From a checkpoint of a small mixture-of-experts model trained on Wikipedia.
Experts: 32 experts in each of 8 layers, 256 GeGLU neurons an expert, 1 pick a token.
Below are experts of layer 4 (counted from 0) of a mixture-of-experts language model. Rows are named router (the router's row for the expert), gate (a neuron's input weights, with its number), up (a neuron's input weights, with its number) and show model dimensions 0-191. Each number is 128 + 32 x the weight over its row's rms, rounded and kept within 0 to 255. Numbers have three digits each.
Before each expert's rows: a language model's description of what the expert responds to. This comes from a sample of Wikipedia text that the model never trained on.

# expert 11
What it handles: Noun and adjective endings. Word-final pieces and plain content nouns ending a phrase before a period or comma, such as -able, million, cells, resources.
router:154145153150093113152153174117116166158158147127129069189124127134123200103176145173054214150161149112105156099108105139177176141088139068115139181109101131123108075132089168120145133216126127145122113192138137115103146133092154170168138142165137059131089106101096126120108109139130076053150160102144120174120092092121155128116143120133095136147126162170128074131137082100166138123104111156139112148116128070124127163072103177111160139142139198083171128083171201111185120138127149109153173122149111115128052088097101149116125137132180151148134125090189164173114110181132180151
gate1:121128116132089160118106105114097154178155101161119120086088127147154094118172110172157134206120098093112153083134179158163108162125107130167128071058151124156114120134151143103102147079054090107117094181126116122168125173132107114134088181117160098163114158203142185157145139155120122189136158116138138109188150124194100162071144085102096113164160129133133146162090148110097112126161131166115155078139138186185095086093086161111169089150112148163124175158099107099094110168126148185098104133150116117072080135131109124065188201149172143153105064161092157079159160147121142141
up1:107130143139085152146132117162132094106088115160128141104068106137097094154172133176176166202102111152091149110168165160077129183097113141194098076154109132141124159096131074114074107098113083139101143109096085118240120199159106113113123163129169100187196167144144158134121127112139129137164113121092148202138108144134083154172141109120138156124158129169056089112160130170168140126147138097132117050122163167144157105154093099127115066143135143123132155131174129097024134106134108148095070152123153080106107120104074165096133147118143117170121130101095126105153192138122106162

# expert 4
What it handles: Place and institution nouns. Nouns and name endings for countries, governments, cities and organizations after the or of the, such as Territory, Railway, Kingdom, city.
router:147133146144077076156172167112095134129138074093105107152140182135155161082152173138097156146125140127106163115125158146171107135098141148122149176111145120130122111156132150121168124174124162139109148094130160125123187148088101144141159165192118132152107127113117148081097108107111063033144126102124119141143126054117167112092138118162103066093131188129134101108122129095179114115079167149117091148207112151125102135134085106094180174176176170088150127073198135091144148139158151115121134089140148129170133104071093161087112180131145166205164158055203186166137109182094157131
gate3:138121111112124102177092093162177134107083159179162084116155108119135109150083122110162100158114136141157103136164092109124073070122202120095077071111173142123134117137143135103103119103128151128072111154134139107116185163119106143061080091129100089154182149113059137166113120119109141193139060133130125140127149091147101135120090122066114175090144097180142063163137154113100110118155181054175088092119143104137121118122170130156178135162152072070189143143120103103114154090158153126158166115067134135115226137127163152133120103107179153139109107106062102139095091129061090116
up3:100101175153077140136135177142107124139136105146121146199135146139077137071150122123103116166163195130162124151122141160154155153155160149146169172133144188145110065066165097106187142124194172074127160081156150171150161104133130137134148114139112103175117165123180109130085100145101056125176069159111193212095121095127102108147095104143094111124107146109135070111145127102172088124108134107174075102122080161091139080179118104098108120160173125103121165155123116097171128162186110067151126142162131153143092110141098168123147140074131178171136177112188138125174093089091159163

# expert 19
What it handles: Table cells and list starts. Cell openings in tables and track lists, such as quoted song titles, vote changes and name codes, plus nouns like time, season, way.
router:157123156158113095171126159105140190124172142062127081120109155108146222102167120188131179153144144098097096045126118126151128147066135091089155126120130159167119078134147145116155170184088115155123156100131160142072119120092138171203144104162134121150079114127151082121141126112125101057103125082130074088172151126125183132112144152159113094119132158122120098089071115087138114096098146159137131148147104130127083173140115156068179159184142161157120102079198189139164101107128197170134151156139173122146110121072088189124107160115141114139160119099168144147151121198103164104
gate0:182150106148123087113150114129180098181118129088137108070107103162219153102173093165150124124148106131196086148099161145104110100072140171144129148082097091112147148131175186097106108117101147219144134164102089125147128114086089158151120124071079146078143110156076187173100136147147117114123123127139167129060138130171091119112141092129128183103179125126098128093117108173203163136154132168125104137162143100140131172086087106100098133087129135180127154104169130138145094119172089177156131127175153168092107081125128051072137151068154147145155171136137153155101120101176173166
up0:178086120112102139155147109102130079082091167109089075177114108150154109173126111115131105186141123136114146130066075131151110143062089169115152125118114131066167065104099077092117127151104113161084165102080104169115131186142109123159131136122060089124155087128096129104155165157119110078145083173062089114158126149104113152133153197118125132108117089085162185155158109190086118104149134170179140124087111122047130110106095162063127059104165099051107092147100121158117135158116123147070094171142129199123141147135110144130121174097147125150120131110164165139130125168103198120

# expert 23
What it handles: Capitalized word starts. First capital or lowercase letter beginning a word in proper names and terms, such as Fund, Settlement, Stick, Split, fuels.
router:119152144136101106139132149095144111136109109096140110125143191140131190121141139180100129165162089132147105109138167140121196104094158127100125133101136137107117110167123107083158148164134128141087118146181148134125158110114164124156120138161134113155113141090115137083108122167085107000133100117091103171088155091114122109124125135142144106124164139140125075084150111097189131099058172157148119093099000149156130187110163178126160144178145158107144124065140158157173115160158117190115118153118090119093099113119101170089055127091152168164100143093139152082130150141081237117
gate0:163137129131124109202091170142185177147168141173133130151148138100133165174092182127133113090145103143182142135094123122074175134092071118136103178148121077160166104169164182141124169147147119167137175155137194200106128134131113064194151106101108162102154102087126182172165112113117162159134152088115162122138134133127146129140154128140102109159156116119139075115198115164200148101123139229093116087167110082175178169132128144140073120101143142153130181107137091084167131111167091076125130142169119143140114151183118123079132061173140101140134151131127090178147138180116144091
up0:238148128108155154214112130113130112148127163160165109154117122108165142122072147079131105094152127111151131143120179138097151077082098130119090143153174131157130076130126116098134188119131088119146173130162202111157132145146162057089136086080116213102133159116076174058171150162139132146102117145077123077129088088178144121138121192079120135120079139124120126101141199145137148106112132176109102133147180144125161126108135112151106092069072125137108052059145137106145119126191118099120107089115135124149133140096122133082072112171102147132141170168080129131122139163086156080

# expert 8
What it handles: Prepositions and articles. Prepositions and preposition-plus-the in running prose linking nouns and verbs to their objects, such as in, of the, by the, from.
router:128108118128102134148142141065126121110189133045131086175117122076123161133184124151071171149123118137107122030084140120170117125115121066092147144132126160143143145121119139114141185223082133147147153133130136122121136128071115135142169143166118085122085130135158143096152101128143124081109156105091138106146069153113142113130158175176120108096157161159103154079109163141150085121106167149088106160131121119113075182116148169071155184217152180140120146067207178181183082110151170181121141143091154114155112129076111154110109151147154135126097118101179154179123153170105132090
gate0:160166116161130053123123121176113127114065112119169153136146151154118113090086136118136100125137197138121128216124151108098161136085178165197112091054091124164143071122141119147056052053162123135116146126147091122180179137164155109159171149125146150148156137107071104155125149128106082155135126096170115157109139095169176094139136069113107106155111123058156069153133090150106129162141108117144090094090104116171138091106078114154160114113082103093115133113085094048085178108097087094140118084091101110120124077137140141146157147112158098188195152127121107112128082125139130152
up0:173110101133167119141107125110068112097150126101144158140112099104094080172113090099082152096103125175120114088186125140139092105170179087136077076143168204163151150168158090161124119152132092140141195129116073146122122117160084184130155131160167106081156158142153137127135136096154176170210151102097135112152091149127144136135133118134159113209122138173149147102188165171129102176170102147132115172067182136177132118087110117139073154142110103110091082141149108167143112103133133154165100103082100058194144085113131132194151109165107122126122085168057146172115112082137121085

# expert 22
What it handles: Commas and list punctuation. Commas, semicolons, colons, dashes and pipes, often fused with word endings, separating items in lists, tables, infoboxes and credit lines.
router:176105149145083123147158165089131147175173161068091102127085141089119182107153142169124175183145145129088131035094141097189106133111097101059167124149138159122117098164132141148172147209082099117141105135190134155106152112075129147150132158136159097159092166126119131070121126099164094093095148089139091163145137119132119126161170130143102115111135162113068116087142143114126125093095168114137110195139109142128096193094097148078139185192176153099107114083128156143182129097127141166090127131116184140099120128087096184145126204117105152113124121113170168189128145192078178127
gate1:176135151083148056106086132121193082126143110106076087105143114212150174116127125116154180137077128177148115188099112185180132155140094125083108153112134049076152213145103136168070102141081177110106173064112120139164116150126098166163105112173159126154086116120148161079116171169134126128189165092112114140097118109148131158064188132114129161137140096135140166155097129134079079158138115136169151103145145103070071216122116145143116159150148144123129104079120171142103132119155147109090107128114125089131124206160148114139146066160143127122129136108110133093134136114153188136
up1:104047068177136131118180090093139163098108088130165128143138134142119111143087175143135071140159048106168134169172087123093115147190096205124128142119120137177154063076136083118125157134148136108126098156138104102144136116140169069120067141072124133125130090158153105121147143161141138135053124158159100125139144132092110100174134098100165158090097144133117114089158146135152097096079152083143076159149137164098137086125190138087098128042154147104099175152134117123172110175167076170098142094128137185154109066107117164132118184078104190138102157172104087132083104118135124147

# expert 15
What it handles: Mixed name and word pieces. Digits, titles like Mr. and Dr., given names, degree-minute marks and mid-word pieces, such as for-th, Bat-man, ′.
router:158120157149107106160110156092137185120186141089116100138130143134143225099177123204122171149152145116103095049115111129158130155065130093099151126133116166153127084137144147133152167191093125141127160105125148151084139127083140144210133111149152137147086133126148102113135128110130095052106134081131080087154128130123193134094140140156126107127143142140110090081085119081127113096087149161157117126148112126132085170147110161070175168180128188153129103079187187142174086117128213191134160151144162125145118120072091193125108167113152115151148125115174143162161116196100172095
gate0:151159150128120111101168130077088121138205082128070105102056127157138171138168150152211154169094094137064158053095126113161134166117089102149104151129138065147133133132155121127189131208123165176103163088102095133150124093142081111133101099160133130074106147117129133076118142102131118120125186081126091146164119126077140148097138157163101178117166175089117124108136170068094111057118138150141094092154116111098118155151121127079137139150151114134122115175164105142139112114132106197109189178149131100131114196107146118100159149161128117081142082074204136148187189140119107147
up0:130182126089157136113158119098130148116155136084114120155105140136171168202171109152157144135148116146112108093148096111135112174123132106127088115130143140137192087137176089143164107149105077107187113083144119126136075162165156167137106125125104087115213185146105095108152139078115134119103181127101118086173110166095115131126152097163092157075109146150136114094158108080160158056135074155103137126170137090083147175140129152116112064061104086130089125150133061150117068101128108190127158235187123138104109169094144100111189141159139155085142070109127148116193167142164115133

# expert 17
What it handles: Place names. Place names, often completing a city-comma-state or country pattern, such as New York, California, Paris, France, Oklahoma.
router:156121172150054105166121146074126178119146160104126088152119148081159214126171129193120150145163158109097089060098144107147135172107158112116151121140102133131097069150120141113140161190107137112109164129105131144101113118110135176191166109156120125120094115123123140110135128146139104046127116098131058087156109117142141151153141175113103120120135186124128103100082135098137126124080143138170105110174095109129079149142110162077162183183145166143131107053186172155140108086157202180104160155154156131097117100072114181098118182101155153149175148107179150142148142202079189143
gate2:081114140129115071149154152183108083123124132112154137133170165172089126120120098152102137176165120186108115102115130156122143185136169112130093108094127171081092147162136123180175202167164112117157157027124134138141144127117153099145113147197120083180123214136127135114157160143082113120132120069150129156152163148094112156119156198149160110101173134135112111154143116126071041102096137108114107114109185132142112160126092109077113080147139194138133184138183193098069137170117065167147103129096094117152117126060123148190139130141175138131129174127149126181160114116088152137
up2:060161165140180186090160079095161110121113116176108131118083066160102096163167115109104115100105108138094110149148137135093110154119120142118151109151124126165101179142053147154107125070133139148105174113138179048138049190114151115117138143097106140152174076082144116111089110121101166154125124166166125147114085114140177166166131065094170111165191149099081104175155161112132125142121061141144182127130115168107155112087138106095151167172146040087123096083134132103133150125164125123122137112105163097179109134130128085124124136136142131094107099163090150098202201067171117148

# expert 1
What it handles: Main verbs in prose. Main verbs and their endings following subjects, modals or to in narrative prose, such as took, began, include, gives, showed.
router:129136148156151119156167131079100173124166134096100061157132140133105205089140109225104138144181169103138127087141097158121147126052119053137138139137140164124116082086138118089113196219124146136173112107132093095071126171091138159142148123139105125119097132149117125090133096115078103081113103095085131121186077103160141119108114122184101130096127167129110063133148140134124106151120110128127098166156121093120101203115063174111173134119138167132103134081158189161125132098099195147126139150119117131114067137081104182109098114157108140090177110123172178142154159198088158095
gate1:162137169114147139061110170125111084126122114128113137171140161138131188078086107135138119108151154145157120087104110090122169101129162141105138130172090061161140112103128205168156112197139168202190159132166167209155143149185098108101121137147142132139086085147137144088142111137166164062074130210140080161134150125109118175080121088117110164110137115113108084075123193100105129182111156116087127142154138094158099122075201116097090146116185143089148157149142155162182126135131151113158105186147166086092129135165075116141152100154122118147074146136140124181134150082118127080
up1:159098133091140144104147098145123123106137080120084120138133164155152125130143105085109172155172166079118128083120119079108139132136158139121140097121123074182154091060100130128129150118141146198160194101138134178142117184164052071115173161118125095133080092112107148117092059085131154117123179226119075111153094117099129149126054119149146147106130150135098099089156116149144137170149118109066102141118111121134170112125135119046066151089147149134157093166105140187187146140100131094160161177104182082106135055166136164094147110207174107164131120114110128141135096082170124124

# expert 28
What it handles: Section headings, table markup. Wikipedia section headings and table divider rows, such as See also, History, Gallery, Plot, plus heading words like Chart performance.
router:158102161130129110130169175084108177129151119070111100179099141110161140113181144181060164174176126137114126115135099132113164156027140117084168124107107168130129058115071132094147134202087124095135124113126178112129128147091134131130099154158136100178128147085088111073109102092116127056128123089108073139172129060104180106139120175117095071095137173161136068138145094088137115127110122129162097163142096107114063161125130185116162121173123148120139121087182157121137099103116135108131171123127112173182076127111102136086065127148132152135158101107185157169111112183077184098
gate2:056189136130079098141126154125108178161112180080176110156161148108123091147130113142116175072051104108092128118090110139157131146169065189052092089132150160162105145171167161188138065174088089144140092160118191099107094141153115111153160123100132068148114110083140138100134129143151164144130175090152087142072151176128116160124114112103079154140138082149157160132128165145083141100134137142147104137135137150151092111139147142092144086146182124123115129148169121110118134160116214204056145116066129130105138179147146090199107145174152152113144126145125133171138111136076104074
up2:102175078131132088057180101135134053178143155163168132132103151135171141102122171123140160089088112114122141086111105162103179132116125106088133102156141094124124194138110128112129113119115174113097157127178098035091089130111116035117112124112104153188098124168116134155061114138058121119070143147084127157070169035169096141118102088151149100125108095152133115153108125111128040197067138113123111112125125138113122168106143131108147127163197107144074145153175113101097129082164175120156153104056111117138132114170099117095085143118153124131143122101129173147099158127163133155

# expert 0
What it handles: Early word-piece fragments. Opening pieces of longer lowercase words, often after un-, in-, con- or re-, such as inc(onclusive), un(viable), re(lying).
router:097146121142109105139126091123122136114168144146080092116117131140133158155153105231122167186147134140117143026086115131164173134083131115112160147066118141129110066149043152095151164134092089126100136121123173120104112133115178099177123110186127115153146166147064124104163157134109097097144131131129075165147114118154182152124169119107093110134162134157150122110123111132141083137092091141115151088144048101147130163098080176061162137169106173097128078092179152152162107140106122169104179170141154080141072128093074154069127114141133152162108088111189138112155164131077205147
gate2:092150125205162080139119113093132093090173094151149104162105147183079098119104130149109176163038143103143080067106133119125070108115164069114114083147177152103133086096192145161136136104105159112115148149222127138120108092139146099115167123101185175117086071125113150148108077104111158154119136146085066125162131124122115111160152125133172104107055090142130163109149105103141182128195103120115092138096054163157169123132169172105131119097144112153131117179072143153167114086126123133117168109118155101175141176095117129155085097120130126076149128161117212159110138123186142136
up2:146135098154113138110150154118057161144083107109154173107095101120112136105079123135189142062101122124155188201141074142163078179140154144115085147091151123175140148124103155136123082126153174137077120099116128142088170177107152143154132147112160159139144206111162086122119124094101145089128164107141222145145150149093148125100155126079196133064125111101127157080074136128165084160126160118163157154102184141143153141071122101104184166100124058138121156134098123120044121093116161135090134123172085124129095171089145092141158125174084179099112074130172102106118143112170115173

# expert 7
What it handles: Sentence-ending periods. Periods ending sentences, often fused with word endings or followed by headings, plus decimal points in numbers like 3.7 or 2.2.
router:121117168202095085141117135111104162141149160104090098135137119120123217084223101160101179155148091091112098084145140124161135128089109114093121132087124176127126077149122132115153131196100114087135140118122174127103145087104150142191123133173140132141088161161136133135135101132158099079142136068150081153151128081113174137098156136120115090097135155133109106074094126073157159102148156173138123126151091094141078165119109158090159120118168205186105114107187197110136109114170167158126151128152159111098107124084064207125093205116138119120110161133153143108160137199058159110
gate1:149094095073087128096124129121116141104172152111124133112139102146116148103123106152104146141136150102179182125119126190123141139154164142155153128144068103160069194177141123110068124127099119117153144102157061113125132172094046103164110149172114129153122137122146096177160176103110139125147122058132128093104119112158124184129128095116143123130244195153150112036162115145191094114087165158159147142145100091089140146117115144106168143137167084151137149195090153116121143134093189131140118139150102165196076172061141141121115152052095131114171155137153154105119149061086150127
up1:112173118174126154127141132106114049146120104112158124134109158127136099114108166153161115135107127108066122093097111073126096140108070104065162119150123130101162103094135187147141112141173102145138093140158172128132115080174152109076178086102133139123121171120093152045144082149149128121049134142131182162121140142143133089118118113135144121086054105093117142198165179169068140163155115069103214152098085201152143156158131147169118166150087130117127087096131081146137116136103062124113104147072121055088118110146123079090087123200116137170163080145127090152129155167145131126

# expert 10
What it handles: Year digit completions. The last three digits of years after a leading 1 or 2, mostly in lists, infoboxes and date ranges, such as 1993, 2015, 2019.
router:154127161132114116156142187068125188105170103095150142139100134118169179118149124164095155167144115115098128053118123125118119107072154120075176166109112148121141087099132140136142142180116147144127133112096135152087144130100174140136132099179147094158088154113140118111172091123089129050097139099176075106123098097128140079153126131157115137074146133170111090122060119094155149111073111179139163137161098138143117182109140133048164187160162181132151080146192173140112120108179182129072107146174126094090088153071060184139102159107170143154146164083183106156167134191101156141
gate6:177138134087117157161198158134142105167098144112130087107187098114119152182116133142058149139129232136129087106089170142129114127038133134155110173109149107116171095147118162135148121103093182151115191208152121169110068165086152099092113112121163096119062092096143168120120132113132096105177111095152101135182119115216085166073160105163139119137134135104095087100155157156119129149166149160121127183175158160120106113150076177105137170152087109152151161125141091086172169128131119161157140091140156097176128124145128169120154075107178131155099136148139210130115122140140128101
up6:199141093120094139148192174079119103113072143154173094114146092176148145114167146109127104133158154122176018113137146099101156141121122107133213179139129048110124049070137110125145137092105228122119082132124145113076085139088228163074109116052137091074086062174157104141098141140099131180116102047145077124123112077138134135101141095152130112153113093134114148139103146141147172105191130178127071157142120126125155080131141138099120131137142097130134130135146100152156131107171137124113136115175079154146132166135130141117131129088156119128117123128123144112143104144137105136

# expert 16
What it handles: Table cells, time phrases. Table separators and numbers in sports and date tables, plus time phrases like at this point, in the first week, took place.
router:154136145137106102156122151092113205098181157082123091115120147122143232110169137185112165156152137112116102054115127118158122137083132101101157120131110160161116070123133126124152162188089123144129158102129160126097125119084135153190139121149136120141082131120154078097139124125131103052101139093121081088181144142118188128119141170170124090137133151140095088075073130068123116104083157154146131147154108108148087160135102172085174157192137170161137099085189175146173088112113202183116150146155152120148108130060079187144112165122162115144158109102169146158136142201091166095
gate9:134109121151094159128120180076105075150106154053107124163148181114102133097169167159090105136179150139120075070148121108150159131120130121108087177093128094107162059084131091111127138210088128156185059208136107115112083106126130132159103134135162129121104164134127156097116102200152119100123152097134118065154055123156155100105105116133157168137109129200087115085123140136110152118129102087059077171151160141172119136093121129125182142118119126113118116108145123127147119080227124133081148101156134111157109096162024168171127126093108099110114140100088085131159148149100124157
up9:152137131129149176092106152132088057141112107175113083166112169163152128096120128144076099118150091140140115101094130142096133142112071167103169166089142106131094137086159145124189147096087061111150166134161169149150085082148158130183128124152122122153190142145131185123108098109145125170121157163078059097137096132145145134130158122175150117049111128149133145098159122132085095123149118066100112122111156180119128142121136117104110176098145152100078160149229093167123164092111155108128166078162178155167095041132048113124111120087173125195129133110094149135064121179177120139

# expert 12
What it handles: Short letter fragments. Short consonant-vowel pieces inside names or abbreviations, plus ISBN hyphens, such as T-at-ars, Oct, pm, (#.
router:135153172160085133137125159118077187123133091152128134114129148134139163108196146157066150138166177096117157106145107157204168153094126096059183161084166134144124111067086121089153145127114145106146171079124123146112152111118155164148147110166124123133132133131102093117090154148108115000126139129168090165136130087094138094101155127134075119106180110104083135089069117138133163132114123195130137102124075148150100164151084161067180147173181135075125130082154147180116147130103169150115178155093137102112101137092127147068098168148122153073130145144203193125172135151108164117
gate0:178083130156141190105172091109096068181155131110085162157108075222145145095156174146127157164100121090163103092113123127160094140108083096086155107087138131143144080099112102081132134156092114135061136117147145126112124174058087136099115137166143092101160142090093135119111099145128144096029142154163123115134127083142170096159170168115131105130115095116076073124083093099138155202148161131150100117066120102188160106043095202105101130144139112107095121111171166134162151091168154130141088090113100112132124176102126121140105139087177125112134176074110136124176125112148133156
up0:113154167130106091139159047170102176131074207091147176080175121139127078093156099163093130133074156146131104098089108122120215072131146054117159094104139142135101134176182120143144094142170107138101121137094169110139093146134131111142173168112130082107096126166129131127118163138127108094158110085152071102122090059097191123145135116098130137126165108126117055109124129130164067122128097115140098049121141083209171078122134123100093081186143158128124116110112187098122095154164124122084083163116161139109129117094133120148172147123112116065113156124099198130180127081137134130

# expert 30
What it handles: Verb stems before suffixes. Verb stems awaiting -ing or -ed endings, such as caus(ing), defeat(ing), reject(ed), represent(atives), often after prepositions.
router:141154170149132099133123158098105190140149112102115080164143112119131167139148095255107138168192120097069133028128150155106098120056142081159119128151117146133120099139105119107114185167141154111132165159144090140139101117091112129120142123134112099154139119120109134101158123126132104089075094140136129125206122118099189130125134111159112142119128137140127048111094145069133116125094136099148130179122087158131097182119076195050162144133133158145106113101201237144182097101103121143127155138114128125108137110098122122112074147136157081109094095111170179177143165169103177146
gate1:135142145155124147091077134229122133151134105149137214129095137124136120170149114128177099135189163126150126084121129096165126185112157117157110124141113131122126187115130132224148208120128123137119072106164195175177141145142083167064138161180164122141130109117118144136113083142125090113115118174105106126116144181115162156100124102173152134183159163201126131129137111140179125106121125221125147153154128078117063126127133144069196140162060168134169096143124068104155104059076073107146102149152112136166133119104167133150165155139105144138149094136156121107153163098144149155
up1:114090133147089099157193196124124116112169115078166110072144130092086119135093121150121121115122210128153136204130170147148134148148108108098173133146140109079164114112190137182077092135121136135082142134141124202137105171105139176133167095149120203123155125106089144126112134103097159126099141075126223142155144107119123065091146110122110077041135124129101182163132131106108154125134067149128118140168160095138132122121152172156127154179093198104109138142113067151122147047145135176131136115195114114132123139134175122158143074121070077117154159139133174142085117149137064144

# expert 18
What it handles: Title-case work titles. Capitalised words inside song, film and album titles in discography or filmography tables, such as You, Love, Me, Is.
router:119142129187099109151139150069115166165205097154099094135103154170165215116184133200131178114207110133125100076114145098113147125096122140115166161121152124132128143121127184117132154154080126129142156145136132145086138121135173135126143107104111121141090149113095095112076106135110119104089155084116112139190098070127143100120085118149091135124131176163127081125140100099173088076127164173148188105177077051140133157137111151132162147131150172155088138040183158079138127133151174107092173142164113122136077104141106178085053114143104128155144163058169123134150129160125184087
gate2:148083190121130130107138113112160109137127110091072160123143143162085120143127168105138096154127193167089134156103074132149152197090139115113122131082146124126149130126139092178112159177126158100077074123089053183097111107094080192108160106153139121144145109131115091127106097168162125094138195149174080179072152216167120119169151159110113107144081131186106155124151055110088129152159080099149118142114145153116081149098121111122091054165107124091166141118099177147170151155166119144174121142200136115113063133089139109122110116132081162099197115102146176172119124170112142153
up2:115074149145197153127164082136068067084073141138077115141066121119127086100114129151127144143095151127125160123120104159094135109158183092129192125126115150150139097110156149131114167134116122076091126222167109126062061083169112154100132132113122097137111118145177117168095079122169175118141139131114083144135149191179146188131144122139046137110128100158085106181094079091174139113143114125109108126182134068106099174131100167155153121188105131142150068164126147094148132103093162114114118177129077128106114190046112132079126180182097136098128114154134114152157153107156114152

# expert 27
What it handles: Table cells and signs. Table separators and signed numbers in sports league tables, plus cast-list "as" and infobox fields, such as | −33, | +36.
router:174130175154112105128113135073144167155181098093148084108125159107161201120177133161105218157145140101113126070124139092178136129106128152079189146108088122121134061118105161116151163172103134129148155127143149109092121165095097156146147158145167141096120097112173097124120106141106105026096176067100111141168115142130142113112120097128131107151141169170115134090072121116104165122091162147080104119119038096121081185118105141069202138183163162145138121093225185128139106098091162188138156135151113152175110127134125139133135148175129147135136122108140162167140128127066146086
gate12:219056079152144154089113129093106093133168076121152095153097095105099169174151137149130114182122144134178150110091111095113112170118113122178177133130106160171073116058102159144145139117106066166195129086151125203148167120141158158107122138156127098135119144102116075121182108133087171091124129149103164109138083052149169149171073116140104123144122172143113127142144152069121150105057124125117185150106058110101134069162082104160181083139137106102132121116084148101206160083122152080148103109139143127111077126139104147123148098084110116166130147101139098090159151099095103103
up12:170111130163139122081117165119135098117192068123126077119157119084098180116125104138171121146148149139202111123097155117128128158127125142163142164119110153176056114083082174146139100083164106121154099138162098134168137166072101156102087173130162150133091117134118099116184164126110157077115129067080153109121082073117120158127080114108154098101156122145166128135124214079150159097107139131113159105127137116102151048108120096131192099200158111128097129150117139061230201113110146069157124087168135158145154119137085148142136081154119129201149139078146121150166162098145126120

# expert 14
What it handles: Spaced separators before values. Tokens carrying a trailing space before a number, such as colon-space after infobox fields, pipe-space in tables, and comma-space before dates or scores.
router:146144136149099099166133167051157144146139160076082098136139127105190186119113128211102168146112176157084166054148155117153136086083156108081144130112133147131162102128091121101164156191102111145132125083170117102159140094136152137156183169124069094147058115110155127070166130106109123072107125122136082164161118129149145094140164154131123125075119167094163089122125108129121127118167094146110099119158074134165085161116117167090146141162152158113156134077139168086134101095170150132103135142082117094129114069106110157103098190060100097147127162125179120216097094143068185087
gate0:124199038073184130150164156140183162090160142169164177103105165118120154116136119125192124085098081151099085136104192131150119165080111104127099139103110141109158091096143097146151214139073102168166143116105064124142107135149122138198138141125056096144129082170113175160142152142065134123150127071205126057164142176121106167067111122147121136047129157113121171130097180177094112135142103120108144147129091112123148153175137126132122094134138125084156120213075155133085128091136126115091102113152114141079155146101094168122119128148118080116098109123160123114136103128127118100
up0:178116125103189125164146101138151046147062079147079125096129118173077122122143158044153128140088115139144160140165143151095187143152116204158103155115106119112132109177164075114110106117203144114104099179083106085142113104113147098126048190127190113174081095116103120133155117153104100106132135151129096112112159096124085136131128157113129195114120127116143100040099143133098085162078135140141158110087133140160110173129162085151112179130149115135045151067136138102179125186122120117147154100175128117093134161065147138179120146143169180140115144121121176101089103136164127146

# expert 13
What it handles: Word starts after articles. First pieces of nouns split into word pieces, right after a, the or an, such as occas-ion, acc-usation, rep-airs, t-ies.
router:136154155170094085099122162109100133157120140133070125092109152145160172119169117175141187150126129088087111081099198092144159120099103111148152102136075112149129142111090141142135092164142116128150173124131150117123167153047109097215173145159136135145117147144149131068127093135054104026134142105139081097149136096111184100104155127157118121126105149088125118086121108143144123101084169186115125134176044163151132132110063131120186143199180134154118144107200152127167104103134122170061112151143163103107106118121105169084101167150155147171092163094181120122148152158068158114
gate0:150123150116120128133120055097147150119133191181177124150151120119098149164111186116131175102187099198116166124154136144146111099119133068139143117112227153098074077118078098141111146117156066116057163154107145113077145167120120159130098127177068155137143134188109206147082182113115147035183117138096126176127114099105133120118182134157142103050129119137063125125126117138156114127126117098150134124141115099144098142120098167124143095156135128099126135103141148062107131139165118100119099105204131113087110095141097103106170153106156104131141125150087147091079156103199164194
up0:089188097104131162058119157107139102154095170126120116116148189093148118108107168091127117095103136111163074152069142078115156119078146144059066097096072081177129123130149094112078140174128131130154100170142107101151194159146133123158099126133113161172163136108142185087071089137084117125132171171126117171068137171115125159124193166137141118151061109138106115096078135118073077122174135106150065168069107119140108110103151100146083106131127097117101132130117125164137142106161100104107088119191193134110205153094132152125073163167110143154125119156088073128144109150106158068

# expert 26
What it handles: Table numbers and headings. Digits in sports standings and results tables between pipes, and equals-sign section heading markers such as == and ===.
router:153142186150116093109127138144123149117177096077097086121160132128094215138153117211106160146169101120090112059106119138185137139105122131114196113162103178136115093144137174106141169190129109138115139152130116158137129111080092114156187108172091143139079088158148141124124117107088094077093133114104110089181123114126133138116103155147144097111165199131107113125087135080148175127103134175179110164154087136121078147149059164085226144169126149144085074101171182119200122148147192146142157138145173141128094118107087150129123142143147145149158155090181143154094175178148167111
gate4:116153074107095092115134107057160155116137084121123118115141110145143103062169150106125096185097075143110147131115133137093095121084095190103194156103175120075091154066176154141161136198113144092122150167061160112117146108105061118148131168102141082163184154076079104116174149187151114126196109113151127101129143131094081139137111138158112060056110118142160167123120165117110138098132122085119133111134110107126156122099123148138114137172120174163102160077121107143120143118138091157140108132148076115096055189139101080069094134121175169127097137062130127184118075173163128090
up4:120094147110132168130160094188156084116110158124124167163080147116104121206122141102137136073121161079159155123105085099146167132169180129178096128135118186134181072173117046122121163122134155131115092092162098173100122070148180146154127140148135138132097131140178128116125139104089150119114183140145152148091138169118115167111176102058105196172123162092121091149152083145086070167110119133064137103147139144161146146158135128147104124083068123044116097090137167126161078123079140076110165129135132106130072064113161151155139151134103124082157151179188146079132110132146182181

# expert 21
What it handles: Line breaks and structure. Line breaks, section headings, table pipes and list dashes, plus stock definitional phrases such as is a, was the, (".
router:160143203143111124116095142068140167158180112069134077133117180150130222092181117178142159186144136115105121077129172154163136158062121125113163153121118197144109091137150148120163177196105128155149171113123138134134163098117142153162129130153133122132054134106112137073151084111132105107095090104157082090172111139135174120136134136139115128101144153097141082117080088055143090103073141154133125131177104136143112162094124189107168157158139162138108090079180186137151086094146192178113140127142118138155099115084087187143101157129145107132137137109186131147172139207102171127
gate3:138117076151162163100171154105164116140190098073157134143138063114114088152125159131165135113154135092148100129117048126128192117158113173098129145155106118111130072122015117108156180185117122148084080156112197108081081152040126106128120136135168150155148129178112173122149133125092149118095124117039146096109120112129146150169135116108074127155166133124125133105137170158119177148058109142070093121081111118135158162161122141143141144116121173104157183110130146127121096153132084113107149158126161097157083131154084107146134138137139056107101134193119196123083131175089148067
up3:097171095133079106188157152126084116084112161106137101164153132106156174139138113088075124145133116205053128164128126101148055130134159107141120121152142084108141101174146102159121115127110152119200153092149040148112102155158120095167129117147120123089091121133103187162102153094137110097151156131149155123162159116137075124115208178139074093134091123169116140150124100074142109118203122086161117130110139143061059099153122109062127106121084112173166139182103134149094109170100124185151140162118146133084111126107173123072117142106131173148193095052127117105110121113200124165